Experts of a small language model.
Size: 10 layers, width 512, vocabulary 32768, 65.1M parameters.
Experts: 96 SwiGLU neurons an expert, 3 picks a token.
Training: a variant of Muon for the experts, 500M tokens, 7850 steps.
Below are experts of layer 3 (counted from 0) of a mixture-of-experts language model. Rows are named router (the router's row for the expert), gate (a neuron's input weights, with its number), up (a neuron's input weights, with its number), down (a neuron's output weights, with its number) and show model dimensions 192-255. Each number is 128 + 24 x the weight over its row's rms, rounded and kept within 0 to 255. Numbers have three digits each.
After each expert's rows: "mostly gets" lists some tokens that are sent to it at least half of the time; "comes before" lists some tokens at least twice as common just after its tokens as in all text. This comes from a sample of Wikipedia text that the model never trained on. Tokens count by the router's weight.

# expert 0
router:137135138144141152146089111162104108132134152122102120131158091095082134103138131106123099141141123155099150139129147110090153165124110108121123115143130130120124124156118126164165172141083106
gate0:135135165117142138150093146154133124162116126165118101127160155125154147152133125107155100147104104135134123119148105163122113144141148152128159137117181153151140119159166126108128140140133087
up0:177148144128094100134128146131110142148095129143127131099135108172130142147102140109168120157168125172108157083171135112076132136102124133155112078143166147098111126157117075102149116109134138
down0:141139132173124150137124131122133094158120144140096143158153159097113103149086125123117109169122133153109128143118127155145155108113104094132125107119132161125151117104154139118146077120122093
gate1:120138116116119115120150144107145115105144159132134116149143151132107155153120118162155098148089105157137113070130110175127100136173099115127135136174126113149106131125134149161123144106107145
up1:109154118107145113155144158157102158107135111170155106130138149095140111147136141129118146133126123121127143128132154096087109123135100150150101056115185126106136134154126143169128112122130112
down1:081112167116147164120068148132148127119100140117110162126125110123150129161102129106100146132129134108132122143128111164094138148154141062109087115161087147152103160159112107125152115076134082
gate2:096125113121139108119103162117113121098101156162127171161096146118103123120126124154096119183115143112087122124126113097134106136142075141135131078146143136143156101109160149135139144141127104
up2:154116115124136147103124125077138120116117143144183148131151130104164084135105085133116107075112176103136126119126155128126098107178100144128144151150143088137122128143148119140159129153114119
down2:087125091096112096127100156104083190086177112127107079123119156141137168121139146135121125114101113113150137114119118104082126119110127104133106141083142126125058121150074129143083154132170135
gate3:085129157103129102150133150109167123072131115145152085158137163133124119149160090118115151138195122128133110101099103120150141136146162098119103149091189101127150163145112092163099088132120108
up3:162115153133144144181108111107129174091144120130142113118112147150125116139119142129137115120122119126104134178126148097113178126121103105127134093164082162113128105175172107117098141153131119
down3:154146118151103076126105102088128122125169130077163153125135104118115125158099128114127133155137111121148149140158079119113130181175143109144091107089119115109160122146147110087129169169136114
gate4:145157106164105139134084158144136115162153133161113166133163134130108112100112166091077159116148109128143139118083156140132112104129161144099059078122104113159133126127120154135122129096128135
up4:113118127076088114144117111135095147095161135158060137133120090149143119116160112123158092133121183162090123124134106106123161120147157127134121132128142157155120166137131142117112140164125117
down4:094180131125165135124152138112087088128151086113144139094163126105151147138170094114122126122118122130130141119156159094187158139148140140114073130127192129173173126160147113135138119140167119
gate5:155138128121162059127109152165132153157125113112150151077133126121118123110121133138080149157139103109156117129113096092085130139115122165189137151148155100129130106166196148138125140145136128
up5:134126108099108134106088134113087189142113123125117153120070146131134123129099135089124113161169101140135138121116179083154163110126110131142129144075159131085108162159157150133135129099160106
down5:127096135099108080110112127142093123097152143148143134100142167140123180107165136112123092114120193130154157138096167138111085146095076134129113128108122143180134096140120139125106124152087100
gate6:135135169084127133112119148135112079099129109109144116129157081144148151147170117137155121139129127096095070085139107114136128141173121126112116128156122121140151126105151141123147145147166141
up6:099112110154150119110110119110135147125163100137155167156105123171122103147137120130127141102109113106176100142175153132091123160175151139143137096068149112157157134172098072107136149158160132
down6:105140111148088117105136134118111122114114131137104123138091144147126115152105116101149125109086131141102143133130124113125104167145145125195147098107088126104144083104173109139129085111081126
mostly gets: " (", " \"", " Kingdom", " Location", "(", " California"
comes before: "1", "2", "3", "born", "aged", "age"

# expert 1
router:105134093100123122110143117117123136152096163128144136119154084118124151100158100109115161167119179160122103112128158115142112137115163078100106126087114098106163135131132140134106107109098135
gate0:121107144141118141112128164138130123135116128145113102125140131127134132120143119160093156157139080113129144107117175096146096104144101153149060111124135124085093131132149146098066148086102151
up0:140113126104150143103101123123114131117134129109130104115139168137100104095191098102143117140148139107175155077103090163135138126066109084125105161163169135142120115138114114128118135121161131
down0:138184110173154187051115097116148160135159142113136141128158115136104123124116139096132116167170122152132122111121117107108133107133117180083130132116128147107137107153163145113167130145153142
gate1:128153097078129164093118127119157098119105099144113130089093137142139096139162077096141164147156129104134125133161129119148130170165142108131145119079124106148119142151125155134140171140140133
up1:141117060118120140139141078137120094138141181139103130134149151169095156142139126152146104171116167135150128107143138101162085134104168123144126105088142136128161104140103107097117131091102108
down1:156119103130130101079134074136112155118095131112078108150126162155132124155141110116156116147100157136106164126133170119077132069140122095150150118089127143119077145147108128090152152122107115
gate2:107110111134163122142117141121112176099142148115194165135083128132127152117119097153120122113126138137162147097125104113098111124134111135122119096130154167103098121076148131148093153143118146
up2:112104094120136128108139142107140141105093117139106101115095171144143094181142120122126170144119098136097130127107125115118116112147167116145119134134151111104150104193119124136150087174189118
down2:142131139106119158151121148109120144143128148097123129112116113128151123116138182097125093171115158142141114139125165085135107125108137132107167118151111166156075119154125091175147114101109122
gate3:135134123108094109111111138101171135146121180106143135175125144157116118113097073100134115112099110150111089092116139145138109111159145139154142143138137090110121096101112116139122140149138117
up3:110104169143109173103141185114116114126107160141132154123153128104093103143108104134139091135122128095128102084177137126159104080124129120105121175114145115127161148101143115121159138102122102
down3:122157185095112118102089144138144117152161129133117110127118109111160139111104108095110174144138125130150080135150132082131120137140119115151101153107112116097179127134136098101103113140098144
gate4:119148140123128094079114079101115117122116105153125124087161153116079144169095112122147165110134123135137109128112109096141125150146093132180121130114130053127123115081131118097098127099123106
up4:134150134116110118138126127108130119073117148137132112123140138120110139118152130129163108099154173171118097088147119111093124123103128089089136098063161155121134136107076128152170136119167098
down4:135097156118152125126173089130118107143111147151126156101104143111114122110110143147071142155157176134156180155112102086095123127106150150120119133105100106111110142075131104091138148145113150
gate5:157142154113113094135138165100137128156098154102132108097104152133127108176074106084122121103101091138153117148133157125126101116128127112127144150136124110104167130167144146153156115142077142
up5:138090149151144094183148130130102106096107106130062117095154145096132136113153143101126117114147155124138142184125126166137117103076124106125092104103120096132117116140108128097105147149113151
down5:160132126119130124129107159146135058132115132136155094122085105107084159106147121124149115096105138129108116109139124147160098100150162090123119167103095154159135069116133131138122121082100150
gate6:122118114148128144150151162155116132140132175132124142110128154136094111142142137164154131125124171123070135152129128167126136106123135104111117111100097102108167165132117116149064128147114125
up6:135139143127131128163128111141096121167123138143150121133132157115109126106137122112142127135143140099127160123086123150111095147147176135100133110127165122135139062112143112149122179091159114
down6:166067110079119114113147122141143161093136151150151114129162109138175137089101120126137149103123113124148128128142117137175116129145124127114140134106122145110097149134164171125100082144109120
mostly gets: "°W", "″N", " Stadium", " –;", "°E", " Championships"
comes before: " |", " (", "\n", ";", "\n\n", "'s"

# expert 8
router:164157154135138145129070124145067147108127106112111090124094110088129154107099120133128134123140151118129114100155124130137138097114123132143173117141133129144138134107148111111147084125138141
gate0:155108158152151096084096104107101101188081125107122124142103107088167146120128085143154102112125138139134147107098164129091107122152112159163143148142108112111137068152152142146072094123131152
up0:165140157111161113133100107124141116084107137105113141210139116132128116119126084150112122135107128118104144124132153155135142123127118138117106135153148135127092115138096137088200173137131137
down0:151156102128143132122141130117100121150148091165139099156121112113104131080149118131157102132184131164104171119116163156101192136164124116121158138126129109102106172105116145126128085101147148
gate1:108134153121135146126112140124167134139117137157117141152136111117152137121124152083172144135100135159117098105102164148168123149110100119153126151131126118131117148134120143113107131111089090
up1:151153134089166132093129103113124157095149125072089135068112092113148108105145135134154136112103168126121121150134140146130162090186143139124133102083120152126110097068110148098097132118129097
down1:094128151082152072175073168145126156096147140103123161104097145123176140125086110131119167090162130115140142131140150121128141102125136127133138082167110109133155147109103127125139135136108178
gate2:111096101184180105119117128123156094134134130149117146152161105125117102133140143122094116147140149116112146097115146096067130137122159148119121155137144121130136120145107069150140109132181116
up2:090136119149111105074116078135099093151085144128113092121103166115143135115112140138108115090124118119107124155150116141129121128123133092160160146134111110110124128122169120121140109116112161
down2:153158153127135100100188158125117134149073138085127143081100105159148131101122088140123162109106134135113141158148128114103114134079130128161153098148121116150158132135177096123168127113110133
gate3:147089110133148107131161116128128121144108102139101099132145148155121148096152145173154124185126152104092151125104158130098055121134133127127114150136101139137133115114130150144090150138126163
up3:090156112139105128105095126135122173181118086133142109109136126135130110117107130113164113126095108094103111143083103093133102146089096140133096141112095163120091098096137160083094110126134153
down3:133119138102114156129137170148103136111132116085177146141127153142123145115157140118095126164104124162150155083153141147145132128107104148153115121115131136138105091182103146105123094084131134
gate4:125124078159123159117103121156141119109129129138143123142093130118172144149179104151128119157153144110129111117167154155103111134120108107138144144141146161131133136100164119137078121129100146
up4:127130141155194144131132126137121160086144134115153128157119130132148117114138089132178118114116062124110117157107125123145106142120091144107153111107117153139128183111174148147110160176140152
down4:065136140141125149133138124137124115174098151119131157118102114149123138159106147161099090096124125135175175129111135162118117145100125114150137169134144125135145136160151105119148104165135119
gate5:150125111113071130118109109081159136105120113093085110171125164123128119118110143112110112112130137094139105103117136105126096119129169111109128163121122120131151133129109184125116127108176105
up5:134126146173142143123135158150123113103113095144175105126170144102123111155095121156138070083153098116176123126116102173132152117176140106152117091156111161172115122137101123141142127157082161
down5:121115146145154124096133081141178131109094107115135101116159095107107109163076136115095133184125128135131180138130100164110130098139156116101151128157106178136108115138130140115147117102117121
gate6:104130111134176109115158175167181140110147107143128094101170088124154114155158113154092126144157151088157077125152155158127115110117133179135098141127107117092130126125090121115108125105131130
up6:153141126110119173141169136125134140111129157109141143117089163138127149121123118111125168090117131096111088064093081149112166115148101127091114143132137130122182144152127085150150075131094093
down6:103132094115140102113132126114112126113123152111145103098117132115093112091159121095122095139149086115124150150117150112139116128135117141161141138110121131115136146085150099135118146107104102
mostly gets: " ", "–", "′", " $", " can", " −"
comes before: "1", "2", "3", "4", "5", "6"

# expert 2
router:152157121111093084146071135113147138137141145134119100123136143132110116145088145114164109166127130136100106097148163143176133102116111145141112110104140138124107111093131094132121134117091145
gate0:159148143154114125149133108141123124100088121111144202125137110106129150146094123147138079149144122116118104142093119100074118120115115163118135157152153121141146106095121128172126125153171092
up0:087147161107133099140152140122127099121143147104126147109157130089130072128127123131105084154125120146132190128146173074094136130118125128102133160137117121154155122170126134175151148098179136
down0:152137120111088124117132089131115177148113106123089122140114119118117132121126129140161146127135146152150089147134170139152081109171071151095156063107153105155128158114123131174106126158122060
gate1:133129081123133148120142172130146118141114086106079101080105123106138103163144148119121115142149151137104104107132103139096133081144107154172126124141124143145131160094094125133116122102116114
up1:142151137126147120148171136131155109132156103124128096123128135120101098121116178109110150165139130106175145152110101132136099111152108119142117162109160094133133107095130167086117123134151102
down1:130108151131120157174114134134154121111139137140123095127112112124109164159111124150124147124105112130159151128109109113110075133115161150133122126127124096164122109126129133139134114175125103
gate2:113171136098160103090065125112107114131106108141146122118116123121147135110129133113164169149149088136100113103146164154089091121109147125097108117116118126140156158127125128076147129093115092
up2:140137125128139130112122056100131128136139114091106120114118098183124160127110098150126182137130118109149142104096137126100146119154170152108108107162142143100131136106156135096104144071129102
down2:117130136115139129150110087138146150095127118109138168082146163146151115143086113142156112119134095109133115121178125146119077098125140129120144113120091130121105129144095121120141109105163129
gate3:161131110112115111151151146076133120107143103139146131146106135131153135148134102143105148089118140149159141116153148116127142092144146177127076147151097106100124112066132133166110125110143111
up3:158110118118163112101134164122135144087163136131143112153133158139128167124149086119124135160165142138137109147135110131141128117122110125140155168164096121095111190098187118113098125154110134
down3:132131112152152153087160069115125097103163139129124157126136154119082122168132091118131140120112125123127122143144091133128149099142112098156107099081121152143147123103103157094119126160128080
gate4:160141125123127162109116142115125152139142104121139121128070121104128128139106149112151149140143155127118155062128078156102139089110131116158171129141146112119107132063142184091123146143111134
up4:138127103130115093123130122135095128132111142153110154066108130131131137127154150122143120171133079114132088101142168160157113116178106153157100143108176113127115141151148105155118131115096136
down4:105152111103148146102156133118167117162152161089152113100140136128150095097101132150089127104136155110129119149086159139119143088112145145099120153159166122085116137182078066133101135120141140
gate5:140135076112137149120105141114105129135159116126119110114129140161086120145117107160109127053132162098117163130115104180178162108122139183116110157127124087186119118133113083159163144108089104
up5:125135174114118156130169173136143143144157144176093121160108135159126150135120107129153169137128128100077134112168102111178141132162129148128120087117128175098107107173124128163102144146125157
down5:139157137113145120179123135150120103154104153142127135143133096128140138133125165108086107105113135139135112109147132146155101145152095139125152152110131121145061122126118118092139125158102164
gate6:144117130148083123131129135155181114134154123138141100152140138098070145113108134137083117159142059110143098093114158137134103134168118152119105111107181138092105111118148168086129108082139143
up6:154174160144115137105132128081080151117086116120111160121098117166168114115043119106165115072096131151144115157124146157090141085169113132110123153114105135105174115158101157140123171117099142
down6:125140165125104139117104105125053122129085140098118164091110128143135155133147123139149162114135152121118112151102086140137111102119135090119130133131082146130140166135128126126136140088135093
mostly gets: " and", " from", "),", " with", " or", " as"
comes before: " the", " ", " a", " which", " but", " his"

# expert 5
router:121145126141099115143137176171179150141100151120120137122107138166121094147097136117133135150136118108127176133118125157093157139124102118145163118098158111116150113137098099076136135122152149
gate0:119143175148081121106111157128168135165125140121135125145114110132172118112155107111129113169137186123144151187155109098163142150132135112157129097127093168129202143137134118147115100107148105
up0:136126145149120148139111123109124121166143149081159129113069093118096139084110169158150116161170147129123146135126113122141172129157129123126159118125163112085108135103170097102125115133084124
down0:104113140136127075115128152124124144108134156110162206140085165122086140144125116131119163070107121152131132149118132080143135174078118157148131141110149138127111109101098104105181134115150117
gate1:142106121144134205093076148143141136130152165115131126157146162118152162122164137109134120180150066127156154155134103159133121120146091148136161118131142138097121124168117093165139131142120107
up1:152143101119119140166122111114127150181109152127101143125122126128104125105135138117106118162095109166120126107141113095163151110166076106143116083158123100141129136133094144135077111133177173
down1:156113141156118136102123095110155073123194127110089118110124146169156092085122133159143103119102085132152112119128127125134131129130133107139089105093151143111136126102135125127135160106165081
gate2:101136171084143097133121153154107102143108134150129100136125139105128088114127161137124104140126118156139122111129146121100152138117145134118181145102093163128123143108109069133082101132186110
up2:138101143150154140080129174149146156133106131106145116096090107101116117121149149102088197119134116097119182103078082151162097173098172089124130169126125117091099160153155172080134136093152125
down2:123089111140074124142143114139139102089098147138098126150100150135134157132140117126126054134136099133107134156102175192156161108121103147141119136105095126121140109092088129131128144139143114
gate3:149117121162133135085165111119172130097161138102143141124155109122144148140122133092162135135106132072112121180136173124127129135171143102093115093123076119125194098157136152114137154150137153
up3:144094121125104114136126151102135123143152145101146106122120141184102155122167148128167148155135135135074147123092114154111080141137139171159137128168116156148119130121147142138149139148095151
down3:106152143120138095124093125098155097096102171154144125104104124126124128174111118126124148086135140167122074112157117137124129127130154111101110140089109133133078130114117143115124104111130101
gate4:120121125118090079120125139146129082169153148089120164103105135168136170142130118099130174154115103146115135129132152139127153136111120144120102189138122105093133148105122107069140145144111131
up4:128108112155133151149111127160123108131132127100116116123137155155114098150164146123128121145144153150148146158088144144155131073131166100096100141086111146166129149121140128121119089148126148
down4:114109090131120104173174103154105108153137117151106124178107124123137151109082124145125086124073099175094105090130148153183142168109098116131125089167105184097138102138161103134100119100142123
gate5:114135117142154149126121134135096100123158153194128147170160150103175100146113099150089126101095083095117124157150129146139114155167169128151104135124075127169143105169098150076127127127093123
up5:138152141138149125111105110085147093087120163115156137155117134108130105073143124132138118109081106153100142142107098133140132144111168187161118115145099114148143136104123115116152144133103129
down5:124145148150152063107125137100067134132149144149165098160107057130138136116179113165126123134099142142129152141145139113118093159131160156098129133059105093135157110106103165148168146162131128
gate6:133097110103159149167138101112163121105104103104113144131088144149129109119122112138082196120131117144114113117129131120128114118160142088123088133103153120108143127139121134116163191129128112
up6:158056156132128160132171122120043153125143162159134130155116120155159140130109085140109170067098138159157112132144149089153137092123148093139130135136134155159111158118121138145099079129135148
down6:103091120102114099136094138148127178131146109130118128132114117125107139120083072149132112104129128142168123170197076154111151132152115140138103120127102102144121121113122123111152144131141121
mostly gets: "°N", " Best", " –;", " |", "z", " —;"
comes before: " ", " —", " L", " W", " −", " +"

# expert 7
router:130123114154127149137180120156089111110149119175154147150147109105136143106157134135133128103138094149135167148131074144102146142175152112121129145113088101156152170112130102122112102147090103
gate0:129124160111126102099156085125146095145121133160135135136148107126143139148141127165101089107147127103114123120162112121163120142134150126099120123144085137151106097102119122086129114124157142
up0:109166125143147125118106111141150121156152108150127102088122116138130164131076122125112143129118124130120140130118137131126133136112103126168136080096091137122108078121150126141175178142115154
down0:122120109148144113138159125145097142180140101132142117126109126094173073122103119170115126133140100121134140132126166156142123152118103100107119152153089134100113185150141127175149173125150101
gate1:121129130119121105090119147114124143125109156131109161122167157121123131125159091135173127123133149092099115134166121137087119113126155113174110162066106127132086139110119098121106169120148164
up1:117101088119152136169107117117120095148106132104105140120152138136128127142130142140098168157136125128121138114101123148089165104135161130157145137128139144106126092119174149086106146186113100
down1:097162136073139127112112183140131148140165102141117149194138150075139115108177116045124158140156121133109112073086136119123127139144139118105104116128102105155126122109129113118133131152139138
gate2:126122164126082107132121128132168089120115145127136129144141137137116101123127131160194139111155133118160143096148127119080128146076113122116130123163108143109099107113145132072107115165111130
up2:101152132121153128110120121090066130091112109161158175137151067124102150111122116113101117124148071098157177173114130147140122113126112170156121161123107162169086151114158123150142145134123145
down2:108079122114173168121163115137121120116155176117164110109137144153144131175134058125110122107120138149179107151101142104116171112105181111134128112134146157115155131132131121159093145099142137
gate3:078139109172151132061124142187163144116108127138133100090121129147087114187116134145126133137105137128106119107145113122100091156135130155098165147137147133122077112099108124154153131157132111
up3:151093122157168134172114088150122113131093108119132128141160114142118159110135151117103167117096147086105126147145143145112120129152140129101147150131076116135161108085150112100100125142146104
down3:137156129145146159125107097130131156143134122126140130133137121112129083109143151115141167117106100168118111135105148087128152124135142124137124134160086143121121117114185098122111104130114135
gate4:091118137105115128098109161135128151105133112139128148118178127092136100150159154151158140117131129141131123149158089130108091150131158144107130166134115135101145170162148151156093147134112109
up4:135147161128137134111128128129120117149185167160094103095136139112130122116127160108156132151161153155167117087176127093123103154096102139128169122109129161127123097096139143115084122132093119
down4:173160147125105104127151114132151066119088098130136153152151137100125089108171084114112115132119148101148107133102076121140151134113141178148133096106109120097147120129141172101145164172171122
gate5:145110148136110106104122151102106127202089093147079151133108172112134091141114103069090120147150153190119101157127113147081151119123116153144146130208144122134123128121119096084111106122117104
up5:097135128116177140108118151129101150139159171111148146111153112120086129112126112154119132099130104112098142122152106122130079155150151109153117092097132113103187145166147107132189129133114148
down5:139136132146130107113126081127144177161168167114123116115083149175155146133121151115118091168142123113118142099136172133123126149119133132156131125115094110109129117105134119135146167148160121
gate6:120140147088125110156116142128128162095113131109098079146109112140137127176132144126152132135107113176131103085087153139141104136162145107086175147096133177074113147116086097157105107116112126
up6:122105119104138116156139136106144152119147112099111162149108136159147085132123116140139108113102167124152138166105108161127104081133152142127164160153120102087110139120116140110108115154162112
down6:112124110096136154131133080138157141136134119131132132104105110146091134144062151153141083162134132088119158118090098091135127110139065114133114121135130126152073125136099141152131144105159084
mostly gets: "8", "7", "6", "5", "0", "4"
comes before: " |", "0", "–", ".", "5", "8"

# expert 6
router:132134141129131101148143131164140120084147105093126114147110157133140140139106049146164130115150109165125098105120085146124128127123110129160119131123145155099100150121119116139140113144159154
gate0:103140112141120108091153124107187101150151130095148139152135182148139145142129096119125164131129157117124103109137139158111141110135169166148137101112118113119134154124107151129125095111133112
up0:106131160144117136142103103107074130142136126117134153144136116109094133114125128156139097105117135103126136134129182125132099179147121136155129134152145154166120153146184142101163147108128164
down0:153132123099112109140126130122118097137117110119135156153111133100120127109114135146109165141081131117142136067093135096144129125114119126113148108125125121158119151142139132177134118130167090
gate1:118167129099145139089113112113116133142107168130128147144129149091111102144097160119141171154088091148143090091100126111106142117145087116098126141085138171158121131114105187159124171149158165
up1:145180151136087127111153115131175132141129101148125120108159135121175150150179131172137131169128117170131095159166130092118124135145168134095103114146172141145140125157136150144167122125118158
down1:147106135127132140142151128128118153120076159139141122113181150117133109149125147122146099130105120088130136138114170126077157126124120114118162114104122110103138141135106146130130102131137148
gate2:189133120195093149137147123084169116155153125113141152130156187128127127138148151089082129084123107142110115125099114162105145136104122134116131106130148115099088137155112126140094170115119133
up2:150104114130104116127121146135156103162144106155136146132143120130130164146177097169110121156133111095163150128151116150091132127155150108122142115148130136109141126141147106144135123121132080
down2:165107150141143130142114179128145125117095080121085163126128146094116094072118097123092138129121134089124152087156120109162112124106129132166095104103073132114162131084119127112111164130113139
gate3:170114118116128123131154139146166107150114144143137136126147118150164122124108179105167127137112143117132109115137157159140071132127138126105106107114147137092110116104140126128136114119100110
up3:179132176111148136158131110150101130096123107121129134141074133097118134139114096108153113169112127124111156086109185107112124113122121148128130135117149125154135078094163114165117128125131112
down3:124119139120136110130126161112126112094153098111114096122120140124106138121128120164138133143150165112090165103107148104158103092101132123115107098133156137116111147148135085143091106143129163
gate4:132109120131154129117115112116154103151185084100096139140157105131108129094138159099115091158152091105128117142152126136086120127097152066126093113122144113110147122170130137161146127116176080
up4:126117138126125139120166142107188199145134118108100127122122122147196128113151122081168147148146136113113146123155127109123143115124147121129156161164139141144134133101110098157103131141144110
down4:097128114131128095200123126146127127145117110100104138135083130112146152125128104104136139156142144057136121091091135168148167124170120106159119164136132111115106087126138173118142102148132104
gate5:126137091143114084127096120119153073086105102152131124076170169120115105110153121142136116132158126082117115143122161124132098125109166107145129138145149140141150165140184139135119124163146103
up5:145169155076118124114117134113104060137088159139122144098133088112132147152117144146123124138175132096176100112084139111139125146158112154141118133107134140144122112108144173125152133140142112
down5:122116118158080151123146126154191192095158141105104098108148152121121087149127137128122115150149137103157114151135138129121145110150160143138119122129105118115127139118139101094077135145095067
gate6:110149093133096123147140100113077114120092092097149107141163108144122144102153133106087156146108147085085117122113084181146129156125116130128118100107140098135129110134127104155143125100127107
up6:137078096140133147114168131105148137130126158124091155111110143123138142198079113082149133136079107120122162123102164094117149124110100120134155141130128177150144167143139103104123120082146134
down6:150130142128151127134122154125120156169107130164124164116059094137140127117116115175139130127088099138101121110099147125113094095151133138129129151110098137091120143150169108097129102118101114
mostly gets: ".\n\n", ")", " \"", ".\n", "),", " which"
comes before: " The", "-", "==", "|", " He", " In"

# expert 9
router:081123117125167165110091110081120106170136145134155134110111112101104138141124164130126095144154126144128113151125120144141143131084113085101113153112126144150150096094128128110135095123102125
gate0:139088082169127128149128120143139078102134147107136135118150121109125091085128143133096184122127132123122133110115107139135151166121130110126122147144142147105065145133108123174130101152103150
up0:111108111131174113090136112122105083140116118085160081128173131121107114109146095145126133137162178134130158157090112156104138134134086101117079123154151142167125155109170141123125135163101104
down0:110133116134142122136155162150141131139139138145144125147108147164123140135174162105146081129127119173159126106098112154113146101150096140088136074134128154171106124134136163155131145181121118
gate1:152098130142129117157074140139107180127123126093110122118174089114145093145104085118186127118092113154140157140155123124124108117141119106150129123118117125184138149139099127139135138113124173
up1:138102114119148174126130142160149176128079115085099130148122128118147115161162143143148153142129115104088128150125143116141133131115136119114116119160144127110136074175124138106173107117119118
down1:129140106127116132160131147134148117129142176144135198149099096123122112135115103092110158115120174119156099090148124154124105166103133081079119110123130102158160123168118179139156124096117087
gate2:132129153072106145159131119092098116135102133117179119184113134122148102148140123105151136134124164151130166113111134124143115126147106145074154102129078149102154146142135151136130150148083144
up2:107100129175126142137138142156133129143153088144105128149115137157061138123107175127135161134085095096126149150129094127124091159162118118076142154113090109148140115179135111107143105124137109
down2:139133105139135149131146112159096107135137134157132121096129127116091116129117135137167151104113114131142122124098110116152131129138085134108111141122121177092154172095151092068142140140116114
gate3:108111151103145126160121153086132107141106103099161150164160162162166130143163084052096133128152113119132164107098120126136163093169102117147132137125089156148138099123116052162145148118095153
up3:105096135192118194130140138115120135124132160139115137127097145126141138143117174166122175161135092123120108127105091139122107126116124126120092159182136125112130087136141144140094114136149152
down3:114112139074105120101113143116104142103146059150106134162122125133128135157065142138124156130170139133109120107113118122082131164115109138124081158135183149184115139152176138163111115152138107
gate4:126127137129113135117123124128191127162138103128185149126128122129125133118122136166126123163121168091102135130149160108109132079109131099143147097112103085150116191098096118106116169139105181
up4:115156115102112124114091133110124147143120110108157089111133127093102108096120152101148143101132146123116109135127105147150157164148152119112098130096145128130141125118134134107155147135073093
down4:162103157111145129137129132108122128049147155130155133157135128111117172115148163176171130151134117115141135133138146103155089156157125092117134131147146101125161106135153153157163150118105173
gate5:132101121117130129120130110129157129096142134122147121115129117121133166047087153110136112142090132143167103079137127155115078155140088125131096149156132153115152130126130122131139118132088133
up5:148113139132112110160144139133149151148158138122088126144139082154132079124155096157116137149098089147121142145117117141087126100088151163040094138136101098098163132106131087164113112101166125
down5:144146139157134120150139112071158099116135116187119116175114143153149142123118115111120060098143135111116124120126120101145129138087104095106103127123149148127099108097119128158103129151089093
gate6:135084120154123156126092122108129120110118114094099170130133131090128128133172105176140143133149105167135141085097147147095152128115099108119147114130126141115172092165158152131142096106113124
up6:095156150123128154137132148134105163130140128111135135104139145122093071124148146143132165125113131166139160101139127115122101135108147095108111114129131131136149177140115085158121161157181150
down6:115187139108126137108124145059144166182132107154135115147131091112108095147149112111138107159150125140141144123164112112136138143091125189133113093107144106119116138112100093114088123155148157
mostly gets: " his", "'s", " the", " her", " their", "The"
comes before: " ", " the", " a", " first", " his", " United"